config = dict(
    n_experts=12,
    activation='swiglu',
    router_score='softmax',
    routed_scale=1.0,
    balance_loss=0.000147,
    norm_eps=1e-05,
    positions='rope',
    attn_scale=0.177,
    parallel_block=True,
    lr_mult_o=1.13,
    steps=4040,
)
Below are experts of layer 6 (counted from 0) of a mixture-of-experts language model. Rows are named router (the router's row for the expert), gate (a neuron's input weights, with its number), up (a neuron's input weights, with its number), down (a neuron's output weights, with its number) and show model dimensions 224-279. Each number is 128 + 24 x the weight over its row's rms, rounded and kept within 0 to 255. Numbers have three digits each.
Before each expert's rows: "comes before" lists some tokens at least twice as common just after its tokens as in all text; "comes after" lists some tokens at least twice as common just before its tokens as in all text. This comes from a sample of Wikipedia text that the model never trained on. Tokens count by the router's weight.

# expert 1
comes before: ")", "9", "6", "8", "7", "0"
comes after: " (", "1", "0", "9", "–", "2"
router:147136177129134134143137106121155140146151121128125138092128131134110111148093165124156172130155149087142118097147164152111107094122161165145146167131132115100098101092
gate43:110107126118124183179144169147177123134114142149134151180152122154122208164171088098156130125143147154053162126116125126138128123133146078109159154098150170154113178147
up43:122131148132125109145131147113144126115145100152157149190158142129096125132128157137159156150139124119110128132139115141137099113141130082110078114133123150153114137164
down43:102134116111098125147088088150138125119118118190150104162117172162138141135124118104115186172141152098111158079154161129127085072182167115150108097100124114091097087160
gate44:091130135154192127200132156114119133155125127141142131126113187131144130134152085108092112106148119104097108130147124154084114156127089168108167143097088110111118143165
up44:086151133167171120172144120154131123051139118158124101132094096160141108105139113098127132091151099108107201122152139152146119109143086150102130132146148111126149120124
down44:116129130127099151131146104142113112117109110067139121092120147141153186107117151125096113091145132107119130119132122097128125134144144155119109137121157118156141137131
gate45:103135112104125164140149162154128108111164103102156130095126152114162100120097055148117122162158132141149142087135063105146131107111090092150124149130118120178120154087
up45:152141144129117111137135130162113101106115142159127151169143097153097149146167143124142135133129116137118147088132152103132122114106065105169110153148135141147118150085
down45:105178153135108140128132148243119122172124083096123132145128106134136122148138180137125119130122132138130124112119139097145107105148109142198111136098164092138133103137
gate46:119122127115114120153131124105136124124122117130116166115119125125153064121159082115139119136106128126073111098121124154144124126118139121106127083099139121133130125143
up46:106144108115175099139159110147108156149106132121125125093139137124105096117119126134150145115159105150091108110105115128125125154062129127143122132081136119132153096105
down46:132153138151100100124140167104127140123178179092153149102142104153120142169122162133116086094150142144088108141121125133196114132126141081125101114166132128129116164145
gate47:089157098082117189146136111144161130124182149156143135121099173130102128149140108082103146133123175146147107152111069105119098135138128124130136128134122109158157194142
up47:138158154109083131153126114110123133099120157143100150116106147142132196168112096111095142120138156094123162159141137095133131157118111156107092160115095120128108116118
down47:133142127100118140093130202118092139093156098161147151096121124124152107153142145084155111114133042101140112125097135147166117124135104128121145157155116142103125132135
gate48:174126111145129118112116137161142073135135128121141136127100096135139128128113110109118147127160127129093150101094143114133084111136155137134191112108125107152104138150
up48:115130123119172153126096159138146133128144112147140124179129113152123100099144092118158069142132135078139148128119123105118123120156147149163136140129141102128123149144
down48:106129133174162158102075096103154170101138094134158089106146156123140117188130147133093125125105158128151141134176124136110146131100119148155177173091125094132153102129
gate49:141131079084103107138164129172142138095107117126104164098150133085142090067150108146148155111115137156141097108119133163149104173116112146143141135138110138139153108134
up49:167166144098154127069105102151137134105137112128115154105157118085144124158156099119136093148132146140094122109072120164145143124117135167163129138131104112163150132184
down49:131099129129126148109138130163134102127118097113175140157085111124155132103139158128179143128119103111091150134141119148138083106140070154160127179105119091100083156101
gate50:088119146108136110115157101110138131126083100104162148080108105118124101100120148125113126151141119126191121119155109162174103093124130113146144094093133102081150126170
up50:080181136178136148109118135168149160177157123138132169120153163105146094099132128065130126106123141145150109131158100130151109115106131110122167121145141140136080184118
down50:082116136145122135117138129131101129143103120126111143149135110138141111139178132130071125082100139144106117113110126116119131097097116147094146118166108133111141143170
gate51:061129122171156117113127122139145195109097133138108109097075129124102153153141150159157098123133109129086169128147118135136160158099176126119127089117140125148165102121
up51:122122143152102143143106124098127129123124141124172136093111127141119115098081144164139133111142099110108146127170111117108126121112112082108086155116150114122123097118
down51:142106172136101132100172134129133107114120137136101164151113106125154137121146098148130150129122132142135129112145117127113165132107048124135152108145152124109125122129
gate52:127161097111163139160106130182147128159130112129110108124157102131163136095148129107104122110133128128146122136115121133139126133103147098115120122102122164148145112091
up52:094119143125139090144103101125111164118107118105129109117132134150083111117103143172115085124140129131080152131138096083123159142147090151120117097105093121119095151135
down52:149130112088129140099137091117135166132109133127137199139148119149150155135144150089142103117102198122112093125106055149161140130105144157161120128158154081134125100101
gate53:117122134146163121130105156154112182134151109140119086111134133119140116147113138101099121152125127126138108144116088154108133124074145127105118115102122112175146131131
up53:111137102138126100125089083113130166082097120124134109104126138119082157121139153170097102164160132181125132122138156074095103159145117145113135137102106094172099097102
down53:129119104118124133107112161145105076154152088148149125075096108139102104112173186152111105124104113117180159142167136145115087165103117125121114137107142112111157181133

# expert 4
comes before: "1", "2", ":", "3", "4", "born"
comes after: " |", "-", "|", ":", " in", " September"
router:146136127145127133100107123160145130091128109123088134153168105170167103136158142146155140105127112136131155120148132124108119105152089111124099117103131096146117128124
gate70:098180090108169161153162122145137087124115128113113087152113124158097135142102114128112135155105129116121135088099157130140144159127117082157165138103167128132118117146
up70:120107146142103151128159110130148160110129106112157102144099114183159129123142132089126088100123134133150136108126154110084145141129136101117108143084131164144138130137
down70:139130110118145115143150139120141099106123118120163138174106142124185136124163115078158173108132161126109117146167113178129153089100168112090143150091140158115154168122
gate71:166201121096134111122182142115120140103131155142103118128116103124105132145104149112099180120161131119146127145084122148131170136151125122125143100151178084113131107103
up71:135122108124109166137117082161138118132111083103152095127094073132117125155132143171151111116116134111157098065130150117098149109130169117174110152145102151090124137137
down71:102123089120148167158116153108109130143140147126163123138149090132106121134107111119101101141159105133100122116107137111135103134133158153140135120128122137168127109122
gate72:177110129102122137160160076150164148147164088109122101100135178143104118117128146159098144144144121126151131163112157111123137126135151120149098148114127168153124121139
up72:150137157161111137145115128118067128112148130116116117144153107168127171108126123156135148122150180103177152150134148115115121146123140116068124153172050095113126168120
down72:162128177125125080137108137167152111133129159123171105104098131153128123139118129126145105145126181113183104173106142118146137151103108151104119150155112095108112153161
gate73:130139106107092110135162131108156100115162090159120089126157110112120106078116135130118141140102140103149142164126115141164131111094091110148146199109118098137098128117
up73:179156119163127101160111130110107120124096133112133092091169091166131107103137104123149135164121122124120122172159150116131123147129123104127170128097133118131122125176
down73:129174141128128091120142149125149134164095105121129138122155114166132126180124147164136136126111117126103132141165122123123132058082156108157144129150160130157154123131
gate74:129125104103127167139114108115118118112095130057120147081089127094151158085115137124086134146099149130163164145144111147138122118127107132095124121127146141115120143146
up74:129087089139141117094150104102127139113110087132130155120157103087100113135204133132121127112166150109139118099160146142131148139153105128150172161102141168127145175090
down74:154135134132118112134107113114172113146147107147119119137118114139134114126153142098131140134135151164120154078141138104137146103108144064121149162099133111078145138120
gate75:107114111090160176175118073145156119144104105112103169097101120109159108118111131103133146108126078136162107151163140049127106081094129156149116147100121119108072132085
up75:128113133152155122146157121109091110090113063103168140130148090170100148091068109095180081129150165086130102152094176145108125078137127106166109109120167160064097175175
down75:133126109120099090139169148124134121146130114163086108151118092111097071155086135138123116101188110118171122140147121090147134171155166107100143158131113123144128119113
gate76:165130139105115149120127117122126135092118142099156171102144101111101136130153108159148102133143121159141138115084160190119148067155149109126117136109116106104154175085
up76:162108123149112134139078100110110183107146117122127137119143082126136141158073094139139126161120108171122161111130162152128145124166133114153133152094184133113107138090
down76:112120149153130125171125130132120141147144120126133152125175152122091092152128119116110139091120148131091182161133117133109148125111165108119156130101170152115125181137
gate77:128107135133162127160116140141122138115112133076182118097117160102094096113169087116120124170109125059107117107112146123124164122124145081130110109122115163183136149149
up77:188176148135092152151152152146151138163135104105114205156103113113125158134136177132108148146119169146138111121147097114119122136126155139110158108117139150132151106166
down77:137151131151128138135124108120142159164125133098102142099091111133143135102137116136128129122140126130089131115129147100126124110108133128093122130096144131130132143109
gate78:103174118157175093124132116128168088141120141145089131132105144144091133126111105127134127174150086100107123142100118090115095144150164163164130156109152144106096133117
up78:157130142151160122122133153099131128124127117142118135132137122177115127126113123110101108113123144094160164085123129123138113142137158109097083093155153126149134127101
down78:117127153106097130124147128163115123163128083099127142130138130124159126144122101136108148192184130181100129137110143142141134115149147137154125122140133126103167167129
gate79:135119126132154123143175147112181174161156109151124100137117088119188104137126116162124131117147117139132139128183111109133090132125121115110175077118122093116146134163
up79:139109115120087143139139126124107156165100095102135131109118133107166133148108097141145126150110153135160161135143126157111124122150137109126138146124169111160109123115
down79:144108105127128078108110146120158145178103139137143135120049127119150120112143144126129155122136138116176175160089172129166161095074103143146151125130154132124140113123
gate80:105138129111111094117157120087113089099118091104141156109127082134131110127131165152117118114107116133113128111096134124146162122123121158158140090151124120153072079129
up80:149122109118121148109121159138124151123135154122145116086139127123191120159136153100150141145171132093105155096100100142130120141200121162127127111115146136118117117159
down80:097143140146139132166132157125141117132153132149132184098130159102139140126141122117091106096168168126149148156142121136119164089125132166161120103113133126128098140117

# expert 3
comes before: " ", "\n", " —", " \"", " +", " −"
comes after: "\n", "0", ")", "3", "%", "5"
router:180132132121120132141148127172129136153134119123125121106143137148127161121126118122145167130145134119147155135123141094147100089087116111116108102152122134164113161088
gate8:140136147164053143138138109155154129162103134097129139130116138132159154136129145130127126100136153155109138096182133134121140137118103116183124115103128146106131103156
up8:134112118148069104113128119119169131165104104137132140116124138098160131113127106151094170113136106129147141139062130124122118092137137159173172140126108129127067118146
down8:141141137098148126113075127153120196099111146130144135106095149127148154065144104143116117133123103119103143116124151152099177142116146148112102145155116096192131096143
gate9:140145157124090120117088136095143061174113107147123112128172130157095093087108119164097113128128142112127104126131131127117136142129099154077132125124126121128168146125
up9:139124135116149127115127115154107138116108108158154166119090105134140142176134148129138095071172111098143157083128116128137145146093090144170126149118130094099091142141
down9:123125101119126146184135098128117101127136145139158148129127135081171112098069136160147120151082166108150165127130094126114120103073135119116096154154128123147155132106
gate10:139149185109133114133107094130126153109120090127124132133095143140151154125115076126167148109114108123162118077161130107090145167104146122116116101135082125142103150165
up10:121141162128132134108131130149104151114081125167141122102094105133133125130129072118163136166121110132161121117114120144093151176102133130060124096111117124134115204163
down10:114153135101137130130180108104109145135103130120136145111090121153136137146116146129135137110113168089109131139142133155118106152095116111147138097148129129125133138144
gate11:127094127110094171123138149088163130125140151163091134126116108134134171149151117178138155166144139111166131110157155141145131132131125123078132114085118127134162143125
up11:135138100112133148091142152092100108095087129119155090103158121150097092172191061131119092090087142130115132136115101159134126111170113104163144121124127117124137119149
down11:136098102112121130137131106139145101113098136128130143131120150133132144090080145137171109158130107180100143147119155135106116143115136143091146152129107138171139149154
gate12:127144121177134160104132122119159147115123136138092108151126133104136149124123154149146154133125132140118121154107152128131149109115138118160143151139104140103131118093
up12:126143132132120141131105097125136161087141135101186180099102111123088135127127138141089141129141132113140138137122100139099149111182138149121102151153128138124114087148
down12:138091101124141101123145110138146105142104089129152116141180122123118046123138139162099113119082137119123112119145129144166126122130118136102118150098121143139115124126
gate13:097123146093107140110128121172146127125076120101181103085113127124123093116117150129167134134097080149132147126132175116154132134126123089115118093100116144136078123089
up13:155167131092121119118161107069132148165169124173101121138129134136134179119144121140141131127137108095123202160162124118086148143119173112152106137134184137124117126096
down13:129123123116137116152145122108077141109149101118103133146118088133154101105172107130116143104098134162153144112156089138129147128073139169097139111112135158142139180136
gate14:125086111114104126130124138109105145121111151115114108147125117104132150157152119178113160079143095112103171120136097127115112103144159113154087103096109099157128067159
up14:117126143145125181125132137124160136156073120129158113119124128109145077123147129172160092120123131102130148109099083170139112143123178130154106098156124142135121136157
down14:164111115118136157131124135117137143145171131110094133134130149148099155134104165160126159111103130150131158155109112105075087098109139120146128085131123162136118091131
gate15:117094130137155121147129128132160131108125136152160127134131130118146145175098124113134143132130117143166104134134171140134115150110147136116127102101107147115142141111
up15:168069110154129111116139134166148095099155147099134120118101118151148125123085133108126094120137164123152149128125186136155140156126115136114116125123173083092144126134
down15:134103116127121153139130113078160116129137128118127133138133112175120132114107114121150166119143140114101151129140152152118090144128114151118113164137127140186165123134
gate16:145155164092081093129112095159126159121150146135094137132113124107117146149130139178128113162147104104169132122141138110086072135145139149115111105112149120137103151163
up16:107097083186161156132100124137126161153112140149094112113128109097102082123126164149184123119112117097103069146129129160131098102102118153101135125102119139088147163088
down16:079116188113144105068131100130133122134116099127137109155154175136131118115152112094081147150114130096144160141155100119127144132093104219144138101128140109116117161103
gate17:131129160128103162117120124158106102123131120117154109130126138102147151145154106115130134148140143165119143147117154156126165114138136122133134165133127165094095109111
up17:095119106115150121111159140138149167105125180175094143088133116161151127151097151091117153151139108127137143117147123134147114146135131113128107108145114124133148137121
down17:109128122114135129125142132116137111159111105098098132136146112160137129106126105167117147161131171143120136138149125077140126103156180079202119151110104148164117161129
gate18:095145127108141127144172082133144067085115126127142137122087112105115150138154135103094145161137110108113102116095121139121151190114154134127143097120102128145158131146
up18:116133108162165148096139136122114161164144118189127096137119136099123081084123146160147160133089151132192085143134101130155167177132131151087080141158127097111115089106
down18:115103134100116135103156158114091119133086110154154112122151143118121111131110145130110120174141107124116118146144119107173134137130131084125127131135119114157140143131